{
  "num_hidden_layers": 20,
  "n_experts": 12,
  "normalize_top_k": true,
  "balance_bias": false,
  "num_attention_heads": 10,
  "norm_eps": 1e-05,
  "qk_norm": false,
  "lr_head": 0.0059,
  "schedule": "wsd",
  "decay_fraction": 1.0,
  "decay_shape": "linear",
  "final_lr_fraction": 0.0,
  "max_seq_len": 1024,
  "dataset": "wikipedia_en"
}
Below are experts of layer 3 (counted from 0) of a mixture-of-experts language model. Rows are named router (the router's row for the expert), up (a neuron's input weights, with its number) and show model dimensions 560-639. Each number is 50 + 10 x the weight over its row's rms, rounded and kept within 0 to 99.
After each expert's rows: "gets" lists some tokens that make up at least twice as much of what it gets as of all text. This comes from a sample of Wikipedia text that the model never trained on. Tokens count by the router's weight.

# expert 6
router:53 37 37 55 43 51 28 51 43 40 68 31 58 47 50 37 49 53 48 60 56 54 48 63 58 48 57 41 39 51 28 70 27 40 37 59 61 49 55 36 45 52 56 56 58 39 50 35 44 71 62 57 46 63 54 66 51 57 33 52 48 61 37 48 66 49 48 58 38 44 36 47 51 67 41 46 64 49 55 50
up0:48 55 45 49 49 54 34 38 64 42 57 34 37 50 59 46 51 45 56 40 49 32 52 45 39 51 54 40 48 58 51 64 68 43 60 50 57 34 50 32 47 58 53 46 52 56 41 37 43 50 62 38 36 45 63 41 56 59 61 55 36 46 41 34 55 42 53 42 42 65 45 58 55 34 50 62 58 53 61 71
up1:57 34 59 46 61 38 58 46 60 45 52 56 28 61 54 50 37 43 40 51 49 39 37 51 29 40 69 55 76 42 45 66 35 49 49 48 54 55 40 33 43 50 45 46 72 54 36 57 50 56 49 40 44 62 58 63 43 43 45 44 44 58 25 58 36 48 26 66 59 44 59 62 66 41 45 58 48 63 60 73
up2:49 59 35 60 31 61 37 49 38 37 45 53 67 32 71 48 61 56 59 36 52 57 49 46 57 64 49 29 49 66 34 54 59 35 46 43 52 60 33 73 47 54 64 64 52 67 36 28 32 59 63 50 61 45 54 37 47 46 35 70 49 56 53 68 43 34 51 41 55 51 50 53 41 61 46 53 67 59 52 69
up3:48 54 52 42 59 55 57 32 48 45 39 58 28 51 56 43 56 31 24 31 42 46 38 58 52 51 58 39 50 44 71 34 52 43 49 54 56 35 50 52 72 53 67 47 50 58 47 32 60 44 49 47 41 30 33 52 48 36 47 63 45 48 56 51 48 41 43 41 41 44 36 41 32 62 53 54 49 55 60 80
up4:48 51 45 69 66 40 52 51 68 48 47 57 45 52 39 50 50 47 40 38 48 48 45 65 51 45 57 45 43 41 53 55 42 65 52 60 58 58 68 55 55 36 37 31 50 60 46 57 52 40 43 37 49 33 62 53 35 44 59 46 65 24 52 68 80 52 57 45 54 57 53 59 70 62 42 66 53 42 34 41
up5:49 50 51 64 53 49 52 56 50 40 71 37 40 31 61 46 54 55 40 50 49 40 58 38 53 54 48 46 42 45 54 65 60 45 68 60 54 58 54 50 45 41 36 37 34 65 66 51 34 52 52 55 38 48 55 49 57 37 44 37 53 34 44 41 55 59 54 54 41 51 49 51 55 63 34 77 64 40 60 50
up6:43 53 35 46 54 42 64 40 45 54 56 53 56 41 31 48 49 41 58 30 51 42 46 42 55 48 41 62 63 55 58 59 54 48 47 45 54 66 49 44 63 64 44 42 37 65 56 61 62 40 46 49 41 44 54 54 47 41 43 56 54 55 37 54 66 45 48 43 37 47 50 43 59 53 45 55 57 42 36 40
up7:50 49 58 43 54 55 53 48 28 42 64 73 57 41 54 46 47 53 65 35 51 45 47 63 58 46 29 38 42 48 51 38 44 75 44 72 44 57 53 63 53 51 62 55 40 36 44 39 44 38 54 64 39 47 36 35 57 46 34 58 45 55 58 53 34 17 53 55 35 59 48 46 48 62 48 50 52 50 36 46
up8:48 52 64 58 50 57 52 59 33 54 51 48 61 56 51 44 59 43 48 45 53 44 66 52 45 50 32 59 52 34 56 44 46 44 46 51 48 46 32 56 43 30 39 44 33 52 53 54 65 54 66 58 55 40 62 37 52 58 62 66 63 58 64 34 51 55 64 24 37 49 41 65 36 60 57 50 41 72 40 34
up9:50 42 43 60 56 55 43 39 45 32 60 32 60 52 51 69 39 35 42 45 66 57 69 53 31 59 30 58 40 59 36 27 39 47 35 37 53 39 60 57 48 75 60 48 45 57 48 33 49 29 53 56 41 48 47 59 38 42 34 32 44 54 60 52 40 32 57 56 47 41 49 53 52 58 33 45 49 35 46 55
up10:56 43 49 74 49 53 39 62 56 53 58 55 42 64 54 52 60 55 45 48 61 51 44 39 43 50 46 74 65 65 43 59 48 45 60 44 34 40 53 50 34 45 54 39 60 49 51 55 44 47 46 49 43 68 73 52 62 43 51 52 57 59 49 56 54 65 45 55 48 38 56 69 54 42 57 52 34 58 43 46
up11:45 42 29 35 40 40 53 51 56 48 48 59 59 49 46 53 55 45 34 59 58 53 43 63 67 52 52 52 43 78 56 48 46 47 56 47 38 59 58 50 45 56 63 47 41 61 65 40 37 79 61 46 45 55 56 44 61 49 58 56 48 57 53 42 49 43 44 60 53 59 70 65 52 45 32 54 28 51 47 51
up12:39 50 20 39 47 54 57 36 49 38 37 45 50 45 54 39 51 53 32 47 55 60 53 66 65 57 44 38 29 45 66 60 53 35 37 63 51 62 47 55 61 51 54 62 46 45 32 58 49 52 61 51 45 53 43 55 37 49 53 39 41 56 55 59 45 19 52 40 53 46 63 44 63 61 56 54 50 47 65 45
gets: ") ", "1", "2", "0", ")", "3"

# expert 8
router:53 44 51 61 44 49 65 67 53 46 49 41 29 48 50 46 36 52 42 49 76 31 46 46 55 28 53 43 53 68 66 42 53 60 38 61 38 44 57 57 49 55 62 45 44 55 46 43 66 57 53 34 59 54 47 34 60 64 44 34 41 52 45 64 41 53 43 43 72 47 48 41 48 34 46 48 42 47 27 58
up0:48 71 60 55 53 50 66 47 40 46 25 31 37 38 68 54 36 41 55 50 61 60 41 61 53 47 50 55 29 47 59 57 52 46 60 55 54 57 47 62 52 46 67 48 56 52 51 47 37 28 41 58 43 35 48 42 56 53 52 47 48 57 54 62 41 59 52 40 58 39 40 57 73 46 37 53 35 53 60 56
up1:48 29 37 54 42 53 52 46 53 51 39 50 52 55 47 50 64 43 45 61 54 29 54 46 48 52 67 54 60 55 69 38 70 54 51 55 64 63 50 58 49 42 69 54 47 34 47 59 59 66 58 46 62 59 53 35 46 58 75 41 61 76 52 44 54 67 41 47 47 36 54 61 29 48 31 58 44 51 36 62
up2:55 61 58 47 37 52 45 69 53 65 43 46 48 48 49 67 54 67 59 44 68 54 52 60 63 53 45 62 51 55 63 78 58 45 52 56 37 54 38 66 39 55 41 57 47 67 34 47 42 67 53 50 57 40 59 45 36 40 49 49 51 56 38 64 29 39 53 49 52 53 62 57 72 73 52 55 58 53 40 53
up3:36 39 60 47 62 42 58 51 46 59 61 38 41 55 28 57 58 54 46 46 49 37 45 62 64 59 48 63 68 50 58 36 44 51 45 43 30 58 53 62 58 49 50 39 28 41 62 62 49 66 54 65 44 64 40 69 36 52 44 54 40 42 47 43 47 57 53 66 46 38 63 38 54 63 50 37 43 57 56 62
up4:51 63 57 45 64 52 74 48 50 40 61 69 56 57 40 58 45 58 47 37 44 65 42 38 52 50 47 55 58 68 36 33 57 59 43 33 60 66 55 52 53 64 67 52 47 42 42 43 53 48 39 51 58 64 46 44 36 40 35 38 52 58 48 68 55 48 63 63 61 43 45 46 39 50 54 40 44 61 47 61
up5:44 43 53 43 42 52 44 51 58 54 48 28 42 53 45 83 62 42 76 39 46 33 46 64 53 55 48 70 50 53 48 49 45 30 63 49 25 53 50 50 33 45 48 64 49 65 34 58 62 66 56 47 48 61 56 48 51 50 39 53 40 68 51 57 50 66 53 27 62 43 53 54 46 43 62 43 36 38 48 52
up6:54 46 64 62 53 42 51 43 58 46 70 69 34 50 50 47 50 48 45 71 48 67 41 53 58 56 63 50 42 45 74 27 43 47 51 47 64 44 41 32 43 65 42 41 58 48 58 63 57 39 48 54 46 45 59 56 38 45 18 58 57 64 61 64 58 45 49 42 36 43 43 47 46 52 51 46 51 45 29 50
up7:51 40 55 57 37 47 51 41 65 48 58 59 39 42 58 43 41 33 51 50 46 66 47 59 51 54 49 65 34 60 76 52 59 46 62 50 51 29 68 51 50 43 46 43 47 41 46 56 38 52 66 45 52 70 51 52 54 52 66 40 49 62 60 56 44 46 46 51 59 60 55 57 49 42 47 44 47 56 57 52
up8:53 59 41 64 46 48 59 51 63 53 39 53 71 51 35 64 54 58 21 54 70 37 60 46 59 59 52 54 52 43 56 36 50 31 55 53 50 59 48 49 60 29 51 50 43 65 57 46 61 54 53 60 55 62 69 59 28 42 66 50 42 60 35 58 65 49 56 44 43 42 48 51 48 67 47 62 63 48 47 40
up9:52 62 65 54 38 41 48 36 37 58 43 58 24 61 35 50 57 70 42 38 67 37 35 61 57 56 63 74 40 54 53 64 58 42 44 57 57 57 48 41 56 51 55 59 52 35 58 47 51 50 28 47 63 28 39 64 48 37 49 60 36 66 46 53 29 47 39 42 55 52 31 47 43 37 45 33 57 48 53 58
up10:52 41 31 58 58 52 52 55 48 55 56 54 36 62 36 44 74 31 53 62 43 45 44 56 48 33 39 30 34 51 37 70 39 48 44 55 37 52 39 53 54 41 57 43 72 35 47 50 77 80 55 36 39 53 34 63 41 51 43 66 66 47 40 58 49 52 36 45 72 61 37 65 46 41 63 55 55 45 43 42
up11:66 48 49 49 37 26 62 54 64 54 36 47 35 63 43 66 36 61 26 54 56 55 54 45 50 40 51 54 51 47 55 48 56 59 56 63 42 58 37 49 39 54 54 38 50 50 43 55 53 36 39 56 44 64 50 39 56 68 40 63 33 41 53 63 55 55 48 48 51 43 45 37 64 42 43 32 54 46 55 44
up12:69 50 61 40 51 51 61 55 47 54 44 44 43 43 60 39 49 63 42 40 47 40 49 65 58 58 47 59 56 34 76 58 54 48 63 64 39 51 53 46 47 61 54 46 34 46 38 52 56 62 44 43 58 58 46 58 54 51 48 74 40 60 49 55 56 62 48 44 54 35 55 71 64 44 33 55 41 43 32 53
gets: "(", "-", "–", "'", "/", "r"

# expert 7
router:59 54 72 46 42 49 50 32 38 48 46 39 46 57 45 61 54 56 41 30 48 60 51 45 43 62 41 45 48 48 42 45 52 53 56 66 56 53 35 34 63 58 55 48 56 53 45 51 49 30 48 60 61 47 47 53 46 69 30 61 53 65 55 60 55 65 48 47 58 52 48 50 48 52 36 29 40 40 46 45
up0:54 55 39 64 50 43 63 43 55 34 37 57 45 57 55 46 47 40 39 56 47 69 47 47 52 47 60 42 53 47 42 60 39 46 58 34 33 47 66 54 63 56 51 51 55 61 48 56 45 46 58 39 58 49 36 43 38 72 44 40 33 56 56 56 60 52 49 47 37 46 49 59 33 64 57 56 40 62 49 53
up1:42 60 37 70 41 67 63 62 62 61 42 50 60 42 46 50 30 59 42 43 43 48 46 49 47 47 47 49 47 41 57 58 49 34 53 28 49 55 36 60 48 46 42 35 34 47 44 43 49 59 36 43 51 33 55 68 47 48 51 54 55 54 34 24 71 48 49 38 65 56 48 54 55 45 43 52 52 65 48 56
up2:49 44 58 37 66 61 52 52 36 64 49 42 54 49 38 40 59 51 57 49 47 31 66 32 51 64 42 56 55 65 55 52 63 57 40 53 47 74 55 30 67 47 59 50 40 41 64 47 47 44 47 51 39 75 67 60 29 44 59 46 50 60 54 51 60 59 61 36 40 30 40 60 61 58 63 55 66 46 37 63
up3:53 48 58 63 48 54 47 44 59 48 43 36 46 56 52 65 61 61 40 41 55 53 49 38 36 54 57 62 54 39 58 32 69 46 64 43 42 59 41 67 58 52 61 44 41 47 56 72 45 46 33 34 60 52 66 46 53 55 60 50 50 45 43 73 45 49 41 26 41 40 63 45 50 42 43 50 41 56 39 45
up4:41 46 50 62 63 34 56 54 37 56 43 61 47 50 47 51 54 33 45 55 70 44 47 42 43 62 61 65 77 45 41 62 61 62 41 63 43 71 53 32 54 44 45 40 67 54 67 55 56 43 56 40 44 36 56 43 67 57 41 63 43 37 48 48 49 48 44 56 58 58 51 47 56 42 59 45 38 62 38 43
up5:62 41 39 53 48 42 51 41 45 47 64 44 42 51 51 33 39 40 40 48 44 57 38 48 68 50 58 55 44 36 61 32 41 49 35 44 64 62 58 61 56 55 47 56 62 66 49 67 54 52 48 44 59 52 43 75 41 58 50 46 57 56 46 38 40 47 48 53 54 51 52 49 52 61 62 62 31 61 45 40
up6:41 38 54 80 42 47 32 47 51 47 56 57 34 49 53 41 53 48 46 33 56 56 33 31 43 54 61 52 48 62 49 43 48 26 57 35 46 36 55 41 54 58 46 64 44 55 58 56 48 41 36 47 54 42 59 63 67 54 37 50 44 55 45 61 43 43 52 51 53 36 57 45 41 32 41 45 64 45 54 41
up7:67 53 37 42 46 48 38 46 46 48 76 55 66 61 63 46 47 54 65 51 36 49 32 49 60 65 39 45 58 57 57 54 41 45 57 48 37 68 41 48 48 39 47 61 44 57 41 53 31 41 42 50 53 49 73 32 58 53 64 58 41 50 34 49 76 58 58 51 62 50 68 41 39 52 43 45 42 48 45 60
up8:50 53 51 18 39 47 70 45 39 37 60 64 49 50 48 63 49 62 44 68 48 58 43 53 57 52 49 55 61 43 60 38 56 42 60 57 57 58 65 70 45 49 56 37 62 43 48 55 47 35 48 40 44 59 46 53 42 71 61 74 62 34 65 62 51 37 65 54 61 50 58 43 63 38 44 36 42 51 46 55
up9:55 31 42 54 57 32 53 51 49 37 72 31 53 70 52 30 57 40 59 33 54 45 54 60 38 64 66 46 50 63 44 48 47 50 60 48 44 52 45 55 69 49 56 53 54 53 39 45 52 52 41 45 53 64 58 34 54 49 39 52 49 64 50 64 46 38 41 50 37 52 27 60 50 46 52 45 62 57 46 43
up10:45 85 57 52 56 45 66 55 55 41 47 52 47 54 30 42 52 60 51 38 54 34 53 44 43 49 44 60 49 29 63 29 48 57 50 65 38 43 50 65 46 45 74 38 60 45 47 54 42 44 44 66 46 36 53 43 63 56 40 41 63 61 63 51 57 45 47 49 65 59 42 54 50 38 46 47 61 58 40 44
up11:62 52 60 50 59 55 34 47 44 45 34 54 60 46 67 40 45 54 53 35 49 53 49 29 40 42 66 34 40 59 55 44 44 61 55 30 55 57 54 52 59 38 49 35 39 65 57 33 41 58 48 26 60 72 60 49 43 64 44 63 39 56 61 43 49 55 30 64 55 69 67 55 55 54 43 46 50 55 57 59
up12:45 64 54 59 52 54 61 68 32 62 43 48 65 31 50 63 59 48 53 63 63 43 46 36 45 51 50 40 63 60 48 50 43 63 58 42 51 44 45 54 56 33 46 62 69 57 56 43 45 46 45 59 59 31 39 36 61 55 57 47 54 47 37 50 59 53 49 67 49 43 63 46 42 54 40 51 35 38 43 32
gets: ".", "was ", "201", "200", "is ", "202"

# expert 2
router:35 59 42 43 61 45 46 59 45 40 54 46 47 75 45 39 54 54 57 44 41 63 48 56 56 47 29 47 47 46 52 49 56 68 51 61 28 60 42 41 52 56 29 46 42 57 52 36 46 62 49 50 60 46 55 25 59 50 43 61 33 34 57 39 49 50 59 59 45 44 48 54 42 56 56 60 51 47 47 62
up0:28 47 40 57 59 40 47 48 42 40 57 37 58 46 52 56 55 41 35 54 52 51 42 72 38 41 55 50 34 48 64 60 43 55 59 61 42 61 44 55 51 50 57 24 55 41 62 60 58 36 44 51 55 35 44 60 57 23 49 44 57 35 56 36 53 46 43 40 47 45 48 58 49 47 58 48 45 48 42 47
up1:40 76 42 60 43 58 44 54 57 35 44 46 36 46 57 39 54 61 40 40 48 43 57 52 51 52 41 50 45 40 52 55 44 61 66 36 33 39 39 72 53 39 49 55 45 60 51 43 55 52 58 43 50 30 70 60 72 46 47 69 48 51 51 49 55 33 50 30 69 57 40 40 40 51 58 26 43 46 60 37
up2:42 42 53 59 52 55 71 58 44 43 55 54 46 62 47 48 46 36 54 30 59 48 55 52 61 59 39 39 51 38 46 63 51 52 51 52 48 66 44 76 44 62 31 55 52 45 62 62 35 68 48 49 40 61 46 50 48 40 36 73 55 57 53 46 63 56 52 41 50 43 61 51 54 60 59 57 71 51 42 36
up3:50 56 49 72 57 52 28 53 66 45 60 58 55 53 51 60 34 53 51 33 55 40 62 49 72 48 47 53 29 44 35 62 43 49 46 71 54 65 42 58 48 35 55 41 37 47 35 41 57 49 26 49 40 42 42 46 33 40 41 59 34 56 55 50 51 46 41 57 65 46 46 46 29 46 57 52 52 49 33 47
up4:57 59 58 65 41 53 47 57 51 48 40 56 46 49 51 36 71 42 45 49 40 54 48 51 43 39 50 48 61 52 38 41 56 51 36 54 45 59 38 42 49 47 53 27 69 38 51 49 42 38 58 54 60 55 47 45 65 64 50 63 60 49 50 65 39 55 51 52 56 61 33 56 37 54 55 41 58 41 47 80
up5:38 55 60 65 36 50 42 20 51 56 64 75 69 38 53 62 47 63 58 50 47 51 49 34 61 44 63 44 42 46 51 74 34 57 44 44 54 51 52 63 46 41 35 50 40 49 59 55 63 52 63 57 43 43 58 55 42 48 56 48 62 50 52 35 52 68 53 59 52 47 55 47 32 34 39 55 52 40 31 54
up6:58 57 36 40 37 45 60 41 43 60 49 49 52 58 47 54 65 69 45 69 34 47 55 51 54 70 41 53 52 73 55 48 47 59 43 49 36 52 73 45 37 29 36 55 64 42 44 42 42 56 62 28 48 44 67 49 62 50 38 66 66 50 58 28 54 50 68 59 53 59 43 71 49 53 54 56 61 50 42 49
up7:42 38 31 53 45 39 54 49 42 72 62 39 50 51 54 43 59 53 49 54 34 35 32 58 49 65 43 44 57 45 65 40 33 49 53 37 58 47 57 53 67 46 58 46 49 75 52 54 55 72 37 77 36 60 61 33 54 31 66 41 47 69 35 47 45 55 59 48 46 69 48 51 33 53 70 40 41 57 45 48
up8:48 49 46 37 56 54 67 44 54 45 39 48 42 43 38 66 59 43 55 33 41 54 51 53 61 22 57 40 43 42 50 54 50 38 60 28 44 55 47 39 61 53 42 39 72 51 55 38 53 53 54 32 54 41 86 36 71 36 60 52 54 43 73 58 56 59 49 51 52 54 38 46 38 47 25 52 55 55 39 61
up9:71 55 33 53 38 44 63 38 59 45 48 45 52 58 63 63 53 55 44 36 74 51 51 46 43 53 38 40 52 38 35 47 63 57 55 47 42 37 46 51 62 29 56 46 67 39 56 52 48 42 34 62 51 48 69 58 55 64 59 32 45 60 28 45 50 68 55 52 48 51 40 46 38 43 30 71 48 59 51 66
up10:38 69 58 42 45 43 42 43 55 70 33 49 62 59 57 45 71 54 45 70 55 56 56 55 48 61 32 42 42 58 54 48 43 42 57 48 38 53 51 65 36 42 46 40 55 61 54 36 65 47 49 42 59 41 61 68 50 37 63 52 53 49 50 41 61 35 32 42 44 49 26 49 56 61 55 43 56 56 45 36
up11:44 39 32 32 45 44 44 47 42 37 45 56 46 51 86 40 38 41 63 33 47 54 44 55 67 52 43 59 39 31 39 42 52 63 59 47 77 54 30 57 46 73 53 40 62 46 36 46 49 35 29 38 49 34 55 40 48 56 58 59 53 53 34 47 48 33 61 58 54 54 59 43 55 71 45 44 58 63 48 38
up12:47 33 32 44 59 39 18 45 41 63 42 64 51 73 45 54 56 57 44 49 51 43 67 41 62 52 66 53 41 33 39 53 43 51 41 47 45 51 46 60 58 37 62 69 52 44 62 55 35 75 54 68 63 45 59 58 40 42 44 52 43 40 68 50 69 48 44 35 67 43 56 38 48 40 40 67 66 31 57 46
gets: "| ", "and ", "- ", ", ", "; ", "for "

# expert 0
router:47 65 50 60 44 47 57 45 59 42 55 23 32 40 65 54 50 27 48 42 56 39 42 49 42 43 53 43 30 58 39 36 49 70 51 55 58 38 40 61 41 42 58 49 63 55 52 49 42 56 54 62 60 55 74 53 53 45 56 43 50 48 66 43 59 67 57 52 34 56 47 34 33 41 52 54 51 36 51 43
up0:52 48 48 57 47 37 29 59 31 47 43 57 57 51 32 45 42 53 56 55 37 43 56 51 46 50 59 50 56 45 47 33 44 55 65 66 57 62 64 83 63 55 52 59 37 54 71 60 57 25 44 62 36 40 56 43 27 44 56 52 38 64 52 67 61 68 52 43 44 72 48 39 45 55 33 34 37 34 51 53
up1:53 46 50 58 52 57 56 53 63 18 60 45 52 48 34 49 56 32 47 61 49 49 41 50 40 53 54 39 41 66 62 46 60 47 45 63 50 62 48 65 48 47 52 39 57 35 56 53 31 44 56 67 35 45 61 59 57 36 63 49 41 54 60 51 60 72 36 51 58 32 59 70 36 53 58 69 34 53 54 30
up2:53 31 47 54 40 57 60 57 53 49 40 50 34 28 66 51 63 48 59 49 51 38 61 52 37 46 56 38 56 54 47 55 44 42 51 48 51 55 45 61 39 55 35 45 46 53 49 51 62 57 46 49 60 56 44 58 54 57 40 38 41 39 39 52 66 37 67 52 53 35 45 40 43 64 31 51 65 55 47 62
up3:37 48 54 39 48 52 43 52 48 65 64 54 47 49 62 59 45 55 64 45 46 58 36 46 49 35 47 49 63 55 44 49 65 62 51 48 63 44 37 66 57 56 53 44 54 52 53 48 43 56 37 47 36 49 76 42 36 58 50 40 34 62 42 42 48 53 40 54 59 42 34 57 25 62 55 46 44 45 52 49
up4:51 42 60 50 52 49 64 45 43 47 40 59 35 55 45 45 61 60 74 39 56 60 44 61 47 57 41 48 38 54 39 46 61 58 40 46 45 49 37 55 55 49 45 44 50 43 49 40 54 44 47 67 35 34 55 48 50 63 44 50 48 63 60 28 55 61 43 50 42 47 64 38 51 47 48 68 32 45 57 47
up5:45 63 66 62 47 44 51 51 60 66 36 51 48 51 62 50 56 43 50 43 48 50 54 50 43 53 55 57 62 54 57 57 44 44 43 52 68 42 79 65 54 42 58 39 46 58 58 63 56 64 54 46 62 39 44 54 47 46 40 64 60 57 50 43 56 54 52 51 62 69 58 37 37 38 61 42 50 40 40 47
up6:50 52 66 65 32 63 49 36 44 46 52 73 40 64 44 54 36 52 52 53 55 23 52 50 57 34 36 49 59 53 44 50 47 57 59 44 43 48 39 47 53 48 69 52 38 47 62 45 56 38 48 38 45 61 56 44 43 35 51 40 48 52 45 53 62 56 32 61 53 37 54 38 34 50 46 61 56 52 36 49
up7:42 54 65 47 46 64 54 56 58 53 52 62 62 40 44 50 54 57 65 55 56 50 47 41 50 59 53 53 37 45 50 55 34 65 40 32 56 46 48 53 63 50 51 57 55 59 47 46 45 42 58 51 37 66 57 53 57 40 41 43 37 45 67 48 66 54 54 64 49 53 38 58 36 40 61 55 54 48 50 64
up8:59 57 38 67 43 48 36 51 48 46 69 42 50 64 49 51 72 46 44 58 44 75 62 48 50 37 38 42 64 46 51 46 50 54 40 63 64 51 52 53 34 47 44 38 44 60 28 62 42 39 57 48 43 49 56 60 63 51 53 47 41 63 44 46 65 54 55 54 43 25 54 57 45 46 48 39 37 31 31 44
up9:69 37 60 65 47 49 47 50 66 37 58 47 35 64 43 49 58 53 55 58 58 57 57 41 58 61 40 41 37 38 54 35 37 53 52 59 55 40 63 66 28 54 61 44 63 62 52 37 55 50 54 44 48 45 56 62 50 42 61 44 60 50 36 38 49 52 52 50 60 59 50 47 65 35 50 30 64 56 46 48
up10:58 47 50 54 40 37 54 63 45 50 40 62 46 38 63 43 53 67 67 49 45 58 37 47 48 60 44 59 23 45 66 44 62 53 52 41 38 50 51 81 42 42 45 47 48 49 53 49 54 38 51 50 65 27 67 52 38 63 52 60 58 41 63 50 51 49 75 41 46 52 42 62 45 34 68 48 53 42 63 51
up11:54 40 59 49 32 34 57 53 47 53 53 48 48 61 45 30 78 46 74 43 49 56 28 57 56 21 76 58 66 41 45 50 44 54 52 43 69 63 48 58 46 40 44 57 35 69 50 58 55 38 51 43 41 43 61 55 31 43 35 63 65 66 50 51 46 35 48 39 57 45 56 65 69 38 53 61 51 63 67 50
up12:39 46 48 52 48 38 26 60 47 40 40 61 55 33 44 47 49 48 67 28 49 57 49 55 75 36 51 52 46 53 40 49 57 46 48 41 40 71 42 23 40 51 62 55 56 71 44 46 30 60 58 53 36 53 61 55 40 53 47 68 57 34 61 47 47 41 51 45 58 52 22 66 50 44 47 42 40 50 48 54
gets: ", ", "\"", "s", "S", "B", "M"

# expert 9
router:49 50 65 53 44 36 49 38 56 72 61 54 62 57 66 46 42 37 73 49 60 56 42 56 32 55 41 43 49 42 60 62 50 38 21 54 63 60 59 50 52 54 56 52 31 56 34 43 49 48 40 45 65 46 61 58 24 52 48 51 45 45 68 24 65 73 43 60 50 42 57 73 63 54 36 63 53 58 49 63
up0:54 59 39 54 48 49 57 51 68 42 49 39 33 71 54 58 51 35 40 59 50 40 52 58 43 37 46 41 48 56 60 63 41 44 34 50 58 38 46 43 45 60 41 52 51 36 61 57 70 51 54 53 41 48 41 33 36 46 68 42 42 60 37 36 47 33 47 53 53 62 64 40 47 54 45 43 40 65 58 49
up1:52 52 59 48 51 56 51 41 63 43 46 62 47 55 57 63 57 58 55 51 50 38 55 45 71 36 66 45 29 37 42 45 49 46 53 49 72 63 57 59 56 69 33 43 55 45 68 52 41 64 47 47 53 41 48 40 59 64 61 48 58 46 63 44 53 51 32 42 40 44 53 37 63 44 68 56 49 55 51 51
up2:41 46 39 39 42 48 40 57 67 51 52 38 55 47 52 45 39 45 25 50 59 38 42 54 44 54 57 59 57 57 44 60 37 24 55 42 49 52 44 40 38 28 64 53 40 41 64 52 56 65 65 60 36 57 53 25 54 36 54 45 28 58 46 59 58 44 56 51 50 58 48 56 55 43 45 39 39 51 44 46
up3:39 58 48 44 43 50 59 47 63 59 37 51 65 58 42 59 51 51 28 67 39 38 57 61 46 62 47 52 57 60 49 51 46 60 53 39 52 43 45 57 51 48 40 68 57 59 61 32 50 50 41 45 54 65 57 68 31 41 73 55 47 54 54 40 61 58 66 37 36 60 55 52 26 36 52 53 45 47 58 57
up4:37 57 60 56 50 44 69 49 54 33 31 39 49 54 62 45 55 50 51 45 43 40 46 52 44 47 65 50 56 49 52 57 62 47 39 50 75 51 41 43 43 31 53 60 64 49 55 37 34 48 48 68 47 24 45 53 60 57 48 42 30 58 34 54 63 50 44 73 40 42 36 50 44 32 57 50 40 55 43 39
up5:47 68 61 32 56 37 47 47 55 48 58 26 47 43 54 61 50 46 50 49 50 42 56 54 41 63 43 59 60 35 45 63 35 59 44 51 58 37 44 51 45 60 42 62 45 42 70 55 44 57 43 64 54 55 46 37 50 30 68 53 43 35 41 48 59 29 32 61 41 50 40 43 45 35 44 52 56 57 53 46
up6:69 45 57 46 49 63 39 39 52 45 49 45 59 53 51 58 74 43 49 65 46 43 47 41 45 50 69 46 41 52 60 40 56 51 42 50 47 44 55 50 42 47 52 56 42 35 48 50 49 66 51 62 53 49 37 28 52 57 60 46 42 53 41 47 68 59 61 53 48 27 45 47 37 42 45 54 68 45 41 55
up7:48 40 33 65 55 36 46 44 67 42 39 53 52 58 54 53 46 70 46 64 62 62 49 56 46 47 39 61 51 50 30 49 42 65 40 52 55 33 53 37 47 35 70 50 50 33 44 36 58 57 44 43 36 53 48 48 63 51 56 49 51 42 64 29 51 43 56 45 45 46 47 36 54 38 42 54 65 55 64 62
up8:69 52 61 44 58 38 57 47 42 39 51 41 54 53 61 47 52 43 55 58 48 27 47 58 53 52 50 52 41 60 64 46 40 62 34 24 62 60 48 45 37 62 48 42 56 71 49 56 57 51 52 45 62 21 56 39 30 49 56 45 46 57 59 52 54 40 39 44 76 57 52 53 48 61 50 53 43 43 54 49
up9:56 36 47 59 44 50 42 54 44 31 63 37 65 51 42 45 57 64 44 46 54 28 53 43 37 44 56 49 37 38 40 46 47 42 62 45 47 37 58 57 64 45 47 57 59 48 31 43 49 54 46 65 53 45 58 57 37 45 64 49 55 70 72 42 34 61 41 51 55 65 54 51 59 57 46 73 48 44 40 51
up10:44 59 41 38 45 53 44 46 47 60 65 63 49 47 48 38 44 65 57 29 61 52 37 36 53 39 53 47 47 55 37 40 52 52 44 53 50 54 35 64 51 53 54 47 52 53 35 35 47 53 45 41 49 33 56 47 43 39 49 31 36 46 48 54 52 29 37 51 52 50 49 57 36 42 47 48 51 31 49 63
up11:54 42 51 22 75 58 63 63 59 46 65 35 61 43 51 43 47 72 50 60 48 55 48 61 53 44 43 52 46 33 52 58 44 58 43 43 46 60 30 59 44 54 76 56 44 50 57 34 36 61 65 44 54 38 47 38 60 48 67 37 49 56 49 48 58 37 52 54 54 37 34 74 54 64 39 58 44 53 16 44
up12:47 28 55 42 44 54 35 58 44 38 63 52 63 55 45 53 27 53 59 64 51 60 36 77 57 56 58 39 48 50 30 56 63 46 43 50 37 46 36 74 56 35 55 43 65 55 63 56 43 57 42 45 54 59 53 66 50 67 28 63 52 52 42 39 35 69 36 33 53 45 38 49 67 37 63 28 49 54 43 50
gets: "the ", "\n", "in ", "The ", ": ", "on "